Experts of a small language model: 8 layers, a variant of Adam for the experts.
Below are experts of layer 3 (counted from 0) of a mixture-of-experts language model. Rows are named router (the router's row for the expert), gate (a neuron's input weights, with its number), up (a neuron's input weights, with its number) and show model dimensions 0-47. Each number is 128 + 32 x the weight over its row's rms, rounded and kept within 0 to 255. Numbers have three digits each.
After each expert's rows: a language model's description of what the expert responds to. This comes from a sample of Wikipedia text that the model never trained on.

# expert 2
router:082101138154106136121067173128139162081130146116091060072163131101126125098165149122097162095159195156158078165086168152132101179150181114145138
gate0:122109130108048124159148181176135136143117146087140124101146089097191132159107179147130109075160142105122145118097191120143149092133148078130120
up0:186150104159101082115103089148142127124123122136195177163080094112102132119085142120140102139104116139180141092160135157137097099111111083113068
gate1:100090140133123048094103071095139146130123136060193209100102080084106100071166157102132129158127121112126104159128109164094131127059062117092073
up1:112180095136119093139127127134193112113152128172180091130153123106115117150148115093130132184188150126132126089156138122111126158133110175148154
gate2:127101101160143089120112109143121153135139125107111115180130148116078116100163184065128124160071140139085120183107119122161133157140094134123155
up2:061149159098168123119126161142134125114132107126140149108162092142107075066113166131182136078123131150133086124141088088114134105083099089154168
gate3:079154164119184127120128147131083187146146149094110168087120098146099148129121150142152173063085109157113127140126103174145087154166204115172120
up3:101127089131096113185124105115106097087117088135171095141096137121150129177106096156121111136175137063150142140110137153073127089116138113119149
gate4:098128153097131069172145156119155209140153119134102062102099116092149124125111158122167140089138144164114026121109131146114166098120106143112145
up4:139177113167178146104094159101115085101133087134146076171100129161094101201118186127132131156103086130115151094146172044164053157085086127097073
gate5:118150144117137160120138129109087131098171117088186073071181140092183127142217159126133168161157179118146087075083113165091118158149086139124138
up5:159102115111112166177111156138147087136097129149088179139098109087086156103050138136116092077126093071106134153166114121200132142117167128170110
gate6:129078131162170103099108094120108120080176170180084156146175047148116123113119161137100071142125129119158104130092193192168068121104107137123167
up6:074105081118096108124096088138143131083126178131150096140120146163135139142125114164079120173164149163083096191193115145133067152123103070178082
gate7:110124095047133143137081157084097139159113161100114080128147064054189150094126155094122136104084127143122062138107120079107167149097115103111101
up7:121152115138217092147121111162133141179163097127062144151165115059107163057107128124161114152030140153108116104134121173155113100095159124094132
gate8:081182094141108144104120146133140128102117130124143110115124121138198139126158122178089109159161160112105165122119153100123117094141135129126159
up8:161113122120155174120072096103097149139119117168129113155143122098137105148123150091124178154103123172133146182164060139146187136119130162139042
gate9:119097140108076144101116134096130110125145136127099067086069134151173153165160143132146197108234117155172161136138111126100152161100158111138166
up9:157115122085132046127103095106122166114084154109134119105165142106090070115097094153138151116159099129108087167129114192154144140153136165153128
gate10:135126137110189100130088096092152210116124146114147071075101103108137139122091158099103115099184129124083087158100122190121131131084160151130187
up10:150169147193106144156135166072142071112151134168132142178143168074094151190072110154132149147124131117166157099151160103160164145181102135164117
gate11:105157102141125122099092074178138148068160113106167080144133062160133101092116144086092127056165116125156149179120143071098091136165115096120170
up11:141133111128144153131121145181125124166125156092102096108125179115125100067075083110159134139178123123135169200112181145112109175088107093135176
gate12:102148166123141136094113097135124116109083136138171104076123127127124151168164128124121087145196140135133116146148142094174151153116178146156139
up12:118167112044094168068137151161132101136176116132129104119149079087139131133121163126116142167150146130089118192150046121099175150126160104143132
gate13:146142112125172166177141154146127152153151137164115147154149096090090211116158122154129147133150143124115080145084162104151111098127106155136175
up13:125114124113111167107114136141126149188100131080134160116114104162144141112111121154137066123173136195105152111095126191130102156131136094147142
gate14:110108131120109098110111184128148163146114139112083214056128162162122158148117154141105151122143155108092137081119154164096193142139135138124173
up14:094054105101115162137104129087168094144181152117042176107107180169091106172112107140090100112109114150126177098143097053168147104142192128153126
It responds to: Table column separators

# expert 38
router:091122138181086123099109151073172146088116181111104118085186098125084156124160149090106158116125215140201120107082140132181112214148141112131131
gate0:187137124176143139196082087118162131097109159121160118163106115126122146105223133082121087160131119082088090139153132061139133090115180111147108
up0:097126141104075132117144192159077122182087096109094196147147136152056146113092145168127152146177101108080115097188120100102127109122105153101149
gate1:133162132130122068104147113125159123167074114104192132104118065135107150066150170099116186116147076210201122100119170099127117122122138149148130
up1:138111161088113111126152128148095129148120131056166133093154088109112145117185129121106155153086106204213153121108178109148158150099098149151129
gate2:109082129104100060127129175079092123136116150116170105122104135097119170106129173135132121169166160148142105123076149141117176098108088108161109
up2:147132164187091152127153093150086141098114095133133163149147154176165039096117171118107132140121132158115152166171112107149123122169147156106135
gate3:145180164127147122159156148139023132208082145120134164165134113105143168117109136122094171155174149181161113110142144124150055191173081037148157
up3:109078104113124112087150145192072101142085113165129102153139127153123170088096108136162153091165189118181165169103140120094186081099158158125146
gate4:183172108139111106079125112074118120136164203120062112152084142136135186086143081176128134147088155094131161151137113119124131137133175055128144
up4:120097114110119091095141169080122100107160124088154114130110147091127159099131156142145165158128121096095162165111110124120137147119168077125179
gate5:066174108098154149049117124139145135140151087115113081137156137126166149158084135156112168138130089145098126104107071171097136188170079073079149
up5:130098108130099099149142152135152082105126107083070172115138146146092154160078088167123163151154165117061121136177182121123153178157113124113107
gate6:101133151082127146130128154148130162148129138044083105138138212083089077133171136139110196107163078098166111105076111115141131168180144130135132
up6:151142110139109138151129126147143135185116128135112152122142095123141169103165137194164110145109168118104149051125180100124081081211119120137143
gate7:145165153104104106095141114170156135104122162076100158117089152090122102108140180140120123079171133094093105094124119130129130131152157124157140
up7:152154094126138124152188107162144154114160187092086203148130107182140123144139172092154160137154104030128122113183166078168092164140179103137165
gate8:067074109127148174077123142104115112164096130125112116138156149046116150165076103135118164127110185144102166137143133119165126044094116098161103
up8:076086149087127137166159150077098102188071162076148130111133107151146162123165064089133177126115136069114158145127142093117048116135117082174083
gate9:101128114142102172102138150119150152131117159089161113105141083129097101112113102089117089109115094140124047181122065204140166157048176098125133
up9:185153120159101164097146161105072105146146080134186119190119113136114125154164133126102132132146203187027147148133201144112149120103143128126120
gate10:148179113121092153070161070084180107154094189147117041131041140127143141098131159159155109168099094160124108118129073171121138124097129097094065
up10:180142155136128140103132124135206140140147146156111121102081142160165144126156140171124121126098193135158138118122066145150098105151085133107043
gate11:098126123136133126133136106076122125121134177120154154124134157086129128181107099112127111158174102152142106160107185099123110200141111156104171
up11:120178110176153129091128042087125132112151134097128046135094181122123123159114109119140121126109077090122089128111155181116125125125166106097176
gate12:117071113149088099063096137134156106095084086076110114139144094094105117146087112177090145165126108113071105120139116122143126177129194191136097
up12:128158128150091167074152160140099103178168078084102128162124068121074152166096144220144135116140123122159125131142121168119170138152099083152168
gate13:128092106104072070125138216103179132056131146112153175179084122129094077191084188176113091095134139107167069142151117093123132135143131193121140
up13:128082107122120131118175111165094077145178117135157139156116099148077127131111162141183136091080142093178145153138113136132133108111123132124171
gate14:146083150105139162176130109104121133117113112189139168115081089102135111155114125043167147111122092088109115164104154149154138044060031215110165
up14:148162133035107085143126145135104123138116160049106112111074169132134158058139168159112085113158110115090139186134139155072123115150143046128131
It responds to: Closing quotes and brackets

# expert 53
router:112129143166100152113108199105157123106099161147076105092165093072101118141115164129090133117145190166196085156079118073134145133141123145209129
gate0:069119145136138119169112126120162092089199134114131101110131196092144063128101132121128136165196135134148076123163197176134113112083059123122128
up0:095172086103119094082078044109114141175119113087156180100105135180140219178128107153127089115150120125100105083134143133090113172147166089129164
gate1:117082126123165128107132117136114148081158108152157121101152148118121129149050118076125165117149098128130108226138102134153106121176150075183177
up1:089114095173084123135137100163126133174151156093154172111079162101208069096123124142094091097112107135143111154082112089113110119062131157136131
gate2:065167108087073117142180051079123146122110169071195122111114110133146106076151151128071102096120118168136137127090168155154164195140114154092133
up2:161166093080152133079148129118136180161098178141149127084093088072161100121085146146103082089091116106172127141157094119172106111091226168088137
gate3:075115168103132102162102145098056121130162158185117174112131184140071101066082088131127151029117142092167115093097131110144172158113108131098168
up3:065063155157136127112156151103068094136152114164153132150084135168134110123139141155157126116163153116182164159108174108100153139160122181113173
gate4:177186178114188099121139121075146100121089136162129099073178153137108132163045115118126142070148156118138163115076138127124114160140133064165155
up4:152139137139189114144139134110088096104093108110179090102067085107099108141087147129116108157133072121078163068100117132181113105097143160090127
gate5:174070119137142111155111117140170090123114084154057157140205133063110104152121114105171107130079138078123161106132170105065149097117069117124138
up5:165078132158114091114143091130098169130148141157135165137071144136125125082097093154141116161142086141134113095093097173214126114125174156168161
gate6:224172128115047175151123185146185110081071175134145096125169102073052130170117124126114161175135140139145127213135118136135172131066144199186117
up6:178070115108168132118146160063154099155156126096158171132143106118149096148080094142133131110140080135125156067144073131075092098127181153103133
gate7:109118125140110142120132187174122100123188157141178125103095122161097157097152150133146130127078137156104131145161124119122050175136102157108150
up7:101161079116164117124139121134116199095138143045163164118111119175093105131105113111106066104136092090192106103113147118108137141081125155127158
gate8:123075156134135063164105089112150176055055124134106119071165036089129085152093141079174094086111119077105126175099153116113104110126169126145109
up8:132125167167108106160113161120095208102085103122086176097118123134200128135147141087129121144123115103069107113106136165113085118152154097139135
gate9:153172181161110186101105176085055084143107133118148115101212102184165123113107119107089080121106137157126131077087183097098091171132135124151145
up9:116178128186129098157125179162175155170145116098070119115150186107078094177088141126158100162178096146098123142129115188120127143142095135124197
gate10:110141176079146106139132132065164174102174196059142109086162066100095091243147136075107098126151147129163098225097137141132187176137158184119153
up10:139081117102144159080153189127078097119186084103185231123088097104179092175129094089163102121132118087152092151117117114044111145160144163112134
gate11:145231137176130130103144100065110181140160194125149182131086119127115150058177176137128121150189116115150088129111121105176144171128119157066120
up11:149216111137146079120153083098112116125193119177154169087206095193103117161107195137128134148150134122148127070106129148148170113155155099095101
gate12:082140179106131105186108106106125125166160154157146110148130139184057177098158176121107119109106138148199135141088099157183169155129141115062167
up12:118173150135142099175144128185148134156156141127122168099170105158135124114121152138183096113152163120102144038114129134063119125127083149109155
gate13:168088122110070159110142141079132047133119129127149160129113160089066117098160130099067082155151142134141148163107152070138206134112127086128143
up13:101099153137142093049160070111156121115145141154092157110163139172173101061162070159149155130150136126120118172113144110151079155088096121123130
gate14:123104158078126087188111092073154152128114168038129141138113142120089127154091114112149166120101084153098133126072121123149135109103113102128090
up14:127178114123090104100112124167079191123144142199161097094152081092103098084119102123131146088155120091126150141111142053124153164198164187098157
It responds to: Name endings, table pipes

# expert 17
router:091116149161086126122076159089164137078105182144082087094186089083093101121135169111093154103156173180166080121083130103147142164143140118172141
gate0:106157177143111118124140169109112159161126171106163038125161175120087163077135155057120097128154126151146095137132167148181108173158078130099121
up0:177186149164115180121131140135136108159155132154128100117113163163125174069148144108137182117128128116173112197084173087120109118124100088135138
gate1:090146152186084109128060163070197115081101161139154064135164136082129114141155124103093097130186191134136070143108114147167121157150147143201164
up1:123040186082126148148152077139135135171104204113210210087132139079077145152103138118151159070122176144195114181137149055110092133095173117122082
gate2:141173115134121139164131097133084191145163126136136131112189096059139096069121140092126143188115135179108148117083087086133140140112100093105090
up2:167128184129146100091099150111084129103137136143199144146134203125063125175122098096160109202171156148168147068141147174122141141164144169120127
gate3:108126164077094115066096147094140088099173143128118134107149106149130106136107125094099130096105185151157111153094074154118114209118102074129128
up3:196163172176129106124134119103122070093143197090118139130117126125131119147074138126101184123169109129131104089107154106145144132116104085095117
gate4:111107156126142155119088143107126126116061168096125130073197102061087099073128172086063188160120144196200109160072105079189131172109103109189150
up4:120078170129068116193120104125171168143107101146126090133106092117113054172141082163135094132091134094141123123180146137195192082202123153085167
gate5:109085157173147160152103122050146124069120110125135120135128126093123175150118162105137132167111166157122159148123173132142113156125192118137103
up5:121126099166053074096096139135157134130128134029157105090131175166136131108115117132149127133136144133141125131112160133089091129176155124122166
gate6:155095193130056154136182129172122196163139182095186154146122125140130168086156129167117080101164137117135097201114132163126082116136079089140156
up6:119139141086118136203147091120118138063140151166163164141165087103129161112121103109167137131144115137167136108111153154151130099136141115157086
gate7:087129141170140193164146142071194123124096155087099102140152119097123074109115106115138210090112153132143081104137112155148105207084115110069124
up7:156111179110169171152108087113093095097143171100158138099143165111140091162125117077063092156143137132146204138158208120130084106127177106138165
gate8:165129178144060087078123112070124093126123106099160134096137140096141158128115115169115098102137146102183146157117073152067101108122113138195150
up8:125117099132183137129155075076120131123163115146143199086146117110178100096066137132190130078138099099130060044136134145104125181167086120082170
gate9:101127116140126142142123183086164128127119155095103084120127133089098089144104146124140108112140142131145121159100161104151142184143087127157116
up9:075131106191150138090140112185043108129213096117131151135137155166117099110130122133142195118125140132073093126137146164113097090195100143154157
gate10:108146145121092102086043116102129118111075177081084077125160126177080092091060084063112133121143156173138067114085174135078134209158149099138181
up10:152123176140157110107124149130177096146140121104107131075111105084102121175105148117112125155050074099150163152112141119141109129175127137110174
gate11:189104222108117159127129120072113107172116148150176161123122048161082148130113127128117157132139124085192068155113053130143152089101187152152134
up11:077161085133154121068140082140154110042157101061140121116107107131111101130040129130120055134104134079087134089148186125153165115142140153170060
gate12:193068092170164105092119103134144125146147120134150128100118112153139128093154100135132160179122151110186116134087113095140087144108136141135129
up12:153089144105105155142174165173104135177124101075089126179201095079162143088152095130111172168093140114136087134146078108117157107139058092108125
gate13:161144070144143176117154214118136153167154185070126148104181158196156122120098138081140148130175152140152127113092149063075028186108140129088140
up13:169167113173110087134118114150125175104105158121122138128139158165139096137132168157115146136137133146159165106126048196117122085091032133159129
gate14:138147132108151120128095082069141156084140189071165117065094085140082136100206199075131135099120130184154103134087075108173131117104124193155142
up14:148091123136117051116102121115106118124115149096125063125125159134074130130097200107139176143121121056132134167126142166125145132152138113135138
It responds to: Prepositions after nouns

# expert 42
router:068177129161118143107114153098145129078127119103099123098206090115114111129113150116109159100137194169180100155097101061118118152130153081153209
gate0:120143112114095098166168174108191138111113188083124147143172134070118078130102054094096108143116115089180169111115144188121149156063142163149172
up0:138026100071186088134178126185132142086134121080134106078104147183157121077143117130157110096118099106128135159036136100136139134086146120133161
gate1:121149123148084190128157174112162138121153141108156140111136143108181142115127165137123087107156116139119108200103079167127118111154123135163109
up1:189095156083132123116104107143088151169131106140102178165116132136127115122123125146152132107159084149133099090122126125121138162160178088144125
gate2:160093105129111153200121082173131116109138127084163153124186136093135137141106132093102135136098143140127130158096080155052186141098170076151123
up2:120142100161170067080114119124136124134085127165101115103107102211120098116157162133121118113130160111135190147127157156125089091144064116041102
gate3:138166172175152127126121106144147154082120151154150098063127089205141124115117160116116133132041135094128079149136120116184142126115136142208162
up3:100073156082200113167103098140150136135076135127099109128145131135124179131067108099125147139123154171112181086091149117152182133146121102207099
gate4:098127215116087093096115157086169184104139153140076142100150077123110105139101121139149118131144119111148132144096111133131150138119155110078126
up4:144124133087107164127080168108129121161080147135102098128170189127085155159089125189082148189128168169105142155107109152152087124144171123152096
gate5:139111173094149102131104089147085124103102105118118096082095075132077158102140146113131120115110187147097156105098129126147122093141158135052169
up5:098147092088119141094137151113157142130097118149176121064127148124162110136144134082099184117156161082155186124118071134114108179102105183135108
gate6:073125111145157181060158122157087156131128163159158132141139138185150047114093106135113127129075152125090192121109134105069079132083106156127125
up6:193103172168108138150080120142129154202160092148120161101175135124107133148150065081125163094107138173148106169134117194086091136096126123185077
gate7:146122133110163132136146142090160089147136166158119157109185129173112146147116119066122140101109124115219140139156147147105143105146108190071140
up7:179128127134121088130130137157101130136130116126200108049181131104189135166129124136149098092119140125147141111146110066073105104184131138170115
gate8:125131092085145142100121163072117095166101140124149185211147164061160149109068136115107147109120171113125127099102199132156133167137087123132151
up8:131101123138133126142123132161110130147158139101171153062023163129153145095173191129120167190109136147128150090107112083152081041095074118201133
gate9:122152098122153139148148145152141127101183121128030108100140131155079109102122093106156084123168137107203122155130148139088188111207166091121132
up9:111118167063116158126124174105152101090073109142141081097101201144135108079115147116124192142099124113143131199116115147083097197079120141167107
gate10:144125137054167116123098126087160144125140107098135150165127133102075149063130164180080152154108165141096151103089127184118155133177085161145136
up10:079209129124094136197130174150140166113125136097101150103152124188120118100132088050140068142154130105113071121078099136150131137137183120073157
gate11:118156147136063106143101144101121183118154165090073108112169106124094149120113148112116132143164091160113137154088048139115168126122132164116181
up11:119140114104118101019112115141127095186075136094076144128135112107105181105149086121103193083087153102100126122113104145067090140160123137095135
gate12:136138063130102221131105137131151092174165154170086115170123142147111175073126176148124148090156135116136150134131150118148129148122096056123117
up12:172180122146136156148100079178113136140161146126160117185094096162139158121131216125155128155159141220162118118102092088155097154120107104098091
gate13:129099156159114142145131096113105127098153132082123160133124074128109176096148129066157110107201108126193093116120099103141125114136193111143149
up13:169114075162119102101154097150188176165125106113117113180163105136168079125146183157084110129057130140086121201133161148138102136184108131142144
gate14:097136091122139148099078167117053120111160077125069089170120120131112130121191097134158125158123195099160052154170131126170111156116116132143181
up14:091097099141114149135114096128106150139136134175118090088131177134118125094065124104136159131182082095110178144083102188116146115094150070126072
It responds to: Phrasal verb particles

# expert 58
router:085126140130122141124108176089200152101107160117122066071205094092123112132098153099120145127126180191198067165076139138197140166123158108192149
gate0:103096172101128198191121126154110126150124151061132070100133153092115029143119086112132160142117134145083106158129098147175105099090025156145089
up0:161175165105138140056143036057135145073104107159077163082118161164077172072145095170114156114114126148123159082113154148148161151116119111169209
gate1:152142136138123122146112161176087127108141148108114143080137100098143140129136165126148107086173156152209193168102104115103114078164097168118127
up1:155161141136169071115124085140116087116111119135108126096136150142170144141149106084102162132145149183130075196180146172052114151124186111172087
gate2:105155137163097095120113155134120149103089154122174157129066085128130112163111173182161093084186145160107065136117128078110125123117077145149081
up2:094164140125113106134113067092122164121114191129136083157084083163105197147107103090174095095139136153143127171108194181111198102152131170116134
gate3:098109115132153118090115117094119088126100120096080141084051085152136136132101157078150103099138116161125032226117089130131080153131118033153156
up3:114119149142091095128147177233148133099159103149150061164096170091112072208106057213155189140128194134150158100108141124132146103107093173079070
gate4:157157174159094145135130138100127110132105149218130135176115164133101102163121081144156127097110143081145187119149163118107118096110154153093063
up4:141157159144064107085131142117125082116168105103179145144133201115097118074127106058131075155132140126143228108181053115147143093111117129128133
gate5:114150097162124117116077098086202124123093099112121121099038108134132150167114086089041174138118165087158109110129155124152094144082149121051132
up5:123109111168138185175092102127107132097145160157108126151143130095158107078125163101109058177185131165149178123082152122139094146188126155143094
gate6:127111114138128151149120181139079122104042145150191156133165091136130122148126088091122114090160138147092137120134130165118128117137161192132191
up6:127196150153103115130136114146212111095097160159066169092091186126113090152120118108116165152109145118160115156111068094094107118102154088122095
gate7:112127125157115154071178031148170087118203054101118102116130146130127110128127118083113109135097119145133173171164148102153167098120092150121169
up7:107091117144111120124093210105117118070164117147072096161149136129127100123141120094079066132197157143151109179142064113085171152139157106099101
gate8:126112080124099136134130199116158104120121175132154129067130134096074085173099150113111126145168112158127116146097095125079203083170142122103101
up8:132097102061124163110143098111138135146094119151124128105119168064130121190148109114134176108104093149110058153149130126118146074175172113112114
gate9:166164141152161094116156131165109021069155107150073108162112172217115114053116131108114164097045154121166179099072098117151188139109130103082188
up9:149147167166131100108133091118154069166124080153109097134101133149139121104162146164121116133169132128066079162074094151122144164186154081111133
gate10:128116089102086107103107131075170111071090118125140109087047087142145150160210114096109080169145113179119095113122133117121082127078173146106146
up10:118154098097128103115104127150102217099097169096148109181145136158137091138093167187099095100137145132160087126102150074070136143171130125090171
gate11:102161136148086063105126091131171130149099138074144097118158100129170075143153148162123116086147182178147134152108167119147104143140111126180154
up11:123110170132116167110139163127120149117119137152083139050132132127127148148112120072068151133164118143080150120131080092085094111157124105127079
gate12:164105130153125141142165196087172204065174116163111086117157129132149112175109126105173114130155105114150124168205103138171151125044098148222103
up12:109097125177104196104117106116073093148121081112117165126114149113091146099187169144131080141069106117131150124095121119164207129175084133113156
gate13:162094157118105191141141117135132081138188170119125180142146093150116169147152111103120114148149135154145121172154155080163113118095139128134123
up13:119064088084177148160132122135116159126167140126080138116152087163134131159112154087139110123113130175139159215113191158099145123054139084174141
gate14:092154196096127101106126171161063093109118107149167149161128116099111104161173148185149118117144122185164081094132137072061155175089115112116168
up14:249149102146115151149106103095103130151122149164081107140118086135155128106116073094121124089163145080154139167155132120133118157147153075146087
It responds to: Degree words and adverb endings

# expert 44
router:083124149162097126124084152091168118086103170142110085077180116079097101143118156104079136087147189163171090117086130118135136164162150125168125
gate0:099122142114095139087083130096146165105109148129140095119158132133132140102132126067057143114144198175176055139077127138137098141110130114151106
up0:130164097188109133099121178129136088120121108096052137134135100164147217132078156087122101093157152096125083112148099154205073181091123118143168
gate1:163031175204116106158116146162106150109081170125146105167132135136098063112144119102089107130118103160118069182149123118094181092138167170142088
up1:138082065091137098192113069064160138078078208120116146131046140154140120209106150111118097108156151152105175140084158134131143142183137158136081
gate2:098095094097076132134126193133114100107057135091129112105156100129153128138101118159098134170162122163071098162096063169110057205121157113203127
up2:097080106100114123160115105180118150158135108090141078125115130180083123158167146128105057129122098161154091194106096150128138059152147159119151
gate3:113099093087131087073140167152115126090098126088135150125135108149128154123168124136120144057141138126110127162128125112098110121131144187187165
up3:167130132118077099171137156183109147141146161137119151127168122099102095143140107072141150171190158167108133171118229156140115154140127106145110
gate4:144179138134138232138168122131172085104084183059051086136137087069088079192116110114106176120175167151142124151127117131134126174130131150144114
up4:130169142146110155133068112100107186134144133148145175104114150163152114089123183150134129148081147159099071158153180064162119117124136103089186
gate5:083107122136119184140077123090138163102090167163172148171132073119080088059129075157146125107153181125175046132111109147130087124102094161131151
up5:082113092123133132131143174132139123148093111102166063113165118140130128108185195164110163097163120146120101179111112156146161132160128159144088
gate6:128158148147099157179095114128138143167112116092127130073155169134091100136125089109160131152127168099151132116100096144183124115177128144115088
up6:146097106135157115150109161089150133146115168094118126122131135124123093150132082143152148167135153066196097158096108136177095116153083120047144
gate7:087098106108099133141126077120162112086153163154132119093101151132098099092129230161125116174150201207101090113107113114153157146140095104147139
up7:120102109115104158142115149110124108162117194103117173149158161130104141081144138133141086147165183115068068154145058119073113120116041158110181
gate8:118134173123163106108107137143128041128132180098169139180122152175144098083134133113115098135075181135154113077115145143176066103139119112076033
up8:077133128154177109043080125101076151112098118119142184105122118144085083105098134122117176106084107101137092143142134145143120128143097141150116
gate9:174075132116122082087170134108137145121154119139145120090107127143140146152166104173093162091153146171147142093124160145134198149129093137179183
up9:104109185181104144109145181118118180159126119146191135097122073108090103116125166148160114082135124113127117170099109094145110170076150091123122
gate10:113098106167172089088133093109105146153111165115084076116121158081168108101167095158115126059128084140092127127087147128149143106148090137097138
up10:150069136152155137143119095133115080142103154107190114110141138081174082143111114114154141145107104106110096165099148160136169106115121115070098
gate11:089055088117106106159124097155159184196120153126168130144107111168130139141104110163136134123151133168153078028095153172186146163121111075107192
up11:135166184147165139132168118141135085096170075091077120124112195113152166156102146168096185160165155160097129093150159114115087094148156045139119
gate12:097136164139141137142166142093187079080105153121096114146187106082144195131139152108111133124123208186144123160088128083203092196110119063184170
up12:085201092163078046075157103113154164137144117131157180168148073148067145117148094154111086123125167117110144118151125139128147098133109167127116
gate13:119164133089118102126143114126097120098075135123095110120142139118149113136150119138164120148223126120150113147142155137161171110131180121140120
up13:149159138109108081187110098126158141162154133112100096131121161103107128141171099138095124135156155077119101062153150143070088172117106146109147
gate14:134093164122110117134103182126114125112131179102137115148179106099112173155153143134125145116129176146147104162081099182185143130107114115140159
up14:184174124149100148119088110157175133119113148073147099119142102164130165053074078092141113135160131115154164086093120083153088115144122186112115
It responds to: Clause-boundary punctuation, sentence starts

# expert 56
router:090134159185108161141084176081124096090106169116115100095172113097100113187096200074066087111144153203164113141071111119147111188145182117193126
gate0:204146188112158157141139146164101081085195129077137140133141073089134120170103080118146174125070099105201148126061061135099089107135145121106136
up0:165152089149107089108155119129126144121106154205106141157084147154132095097142137126134146156162115108129152061151162133138141108092114103166155
gate1:096107132159168098096114120122152156151178121066137108146166124098175158142117172106194132137121123107120106090114163147139155210159103102132166
up1:143160105176123148153115169118098121140115136084179149110169108130154123113133159121179094136137120158128127041126154148144127187125122188114127
gate2:119172136077019146100116179147159145123113175148166080084134148137129139108184070085092163133168149161100094118094091143146114172159068103034116
up2:112100122139152041140169095142198142086109173084107090132120150123170130143100125137097103098166118168051114062096137150086216066135161148113067
gate3:161095171112168198052129158136105102084127109069117075157109100140158097106090091125137132118174140124109173189068115127126127066142137193138137
up3:050089086091171104153139158118113159134129137137181157147095148104151092168139208121069208126078123172157104121148160132106140137180132102069173
gate4:129125111168166197148095135056117173146135159153084079152118105120111162150114167133154086095097096121130143167091121137168144158164138138189144
up4:164127145090112176111097221065133135097083146149199095075059108150152156147076097110098160169123153090125119157134089102143088161114134182166142
gate5:103083095153111125120163125128107160121115105109136172052117140130092111146142143144148162120130092179125148142139121101114098174055085113136149
up5:182143126141119136073123136142095114129154138135139129125107120121140187115160167136160152157089145072095099175144111104127093123200110152192120
gate6:166190124145153153120049092204140153159126133107083127152095107136083175144129195084153121083119152130222114157147139049119082081160182071139162
up6:114107146141118094154122130112130083156128093070103122129102180104114145120107097158141216118106146090100122061166184069106110126124135149131132
gate7:129099138089069118142092121152162119130099132149149116112084159118160145154069074070081140150199109130137089110128107162092077168135172169096076
up7:168168143146141129125141146110081054104163159135138175171145123146115160129106177093102122138176117146086129152145120159134109105189149133096102
gate8:085167181106110087128116154074115150121156144110134090115115126119110096139148218112105128185187135185077130113046141155115078173109154104116084
up8:167078066092137160112139138150082143143119123120097185120166113140117154088041076140187119101140148131162099146155119137151121118155115209135148
gate9:156109122091128133093094082147141153117106134075131098127145145077101097144140112159131167126115131194071124178112073131141096142203139140147081
up9:088149151177130148114088117194114095118192145116102165155164116112132109091158147105129108128152152157124147130125170059153161103182092091153122
gate10:125108136109136167125105139116122133111154170083110078121226089092136115090175158130059131142127100136182170139133114152084135138183184135102109
up10:215140134042158123146115172101104077117081159094160128093164134177166105193085114091143157136147144078101140140141113102089098080123154183131150
gate11:086197176130141113087117095199112068154071116171136149128131173126155100109101116066116126154174125175119088124117154173136140145073123122140091
up11:098135116196148115105144115102134172103094131124126127108143105162107151190136170169108131120124138061129147149123060091084081137143183084082151
gate12:079112128102172136119118107089155063069068161089104137090163194194146139102106158137149087157107134082107168168141068123145135127081136151153103
up12:152125099126138096109075063154164147134159153170159139137123114140096046151149126163140100112140137122099059172147148179119148064140090133175098
gate13:127150080136096129128153125125113220121096143133141138121099177116144145108163117138044135147121151146109098148105157105122131104121146118131074
up13:149170081121025112154148135099094103125127134148107225196137103118132153117123157110071082113138123129133165138063096178134098135142117129152099
gate14:140103131200078151105132150082144122137138101119142145138136121137085129150137177142114114100092143131151140105115136145190094195128143150091173
up14:101124078164109193081144123100183078146113126130155084121128132120083101134139190155088097111083140160138156088136129138115093127169177094116130
It responds to: Articles before noun phrases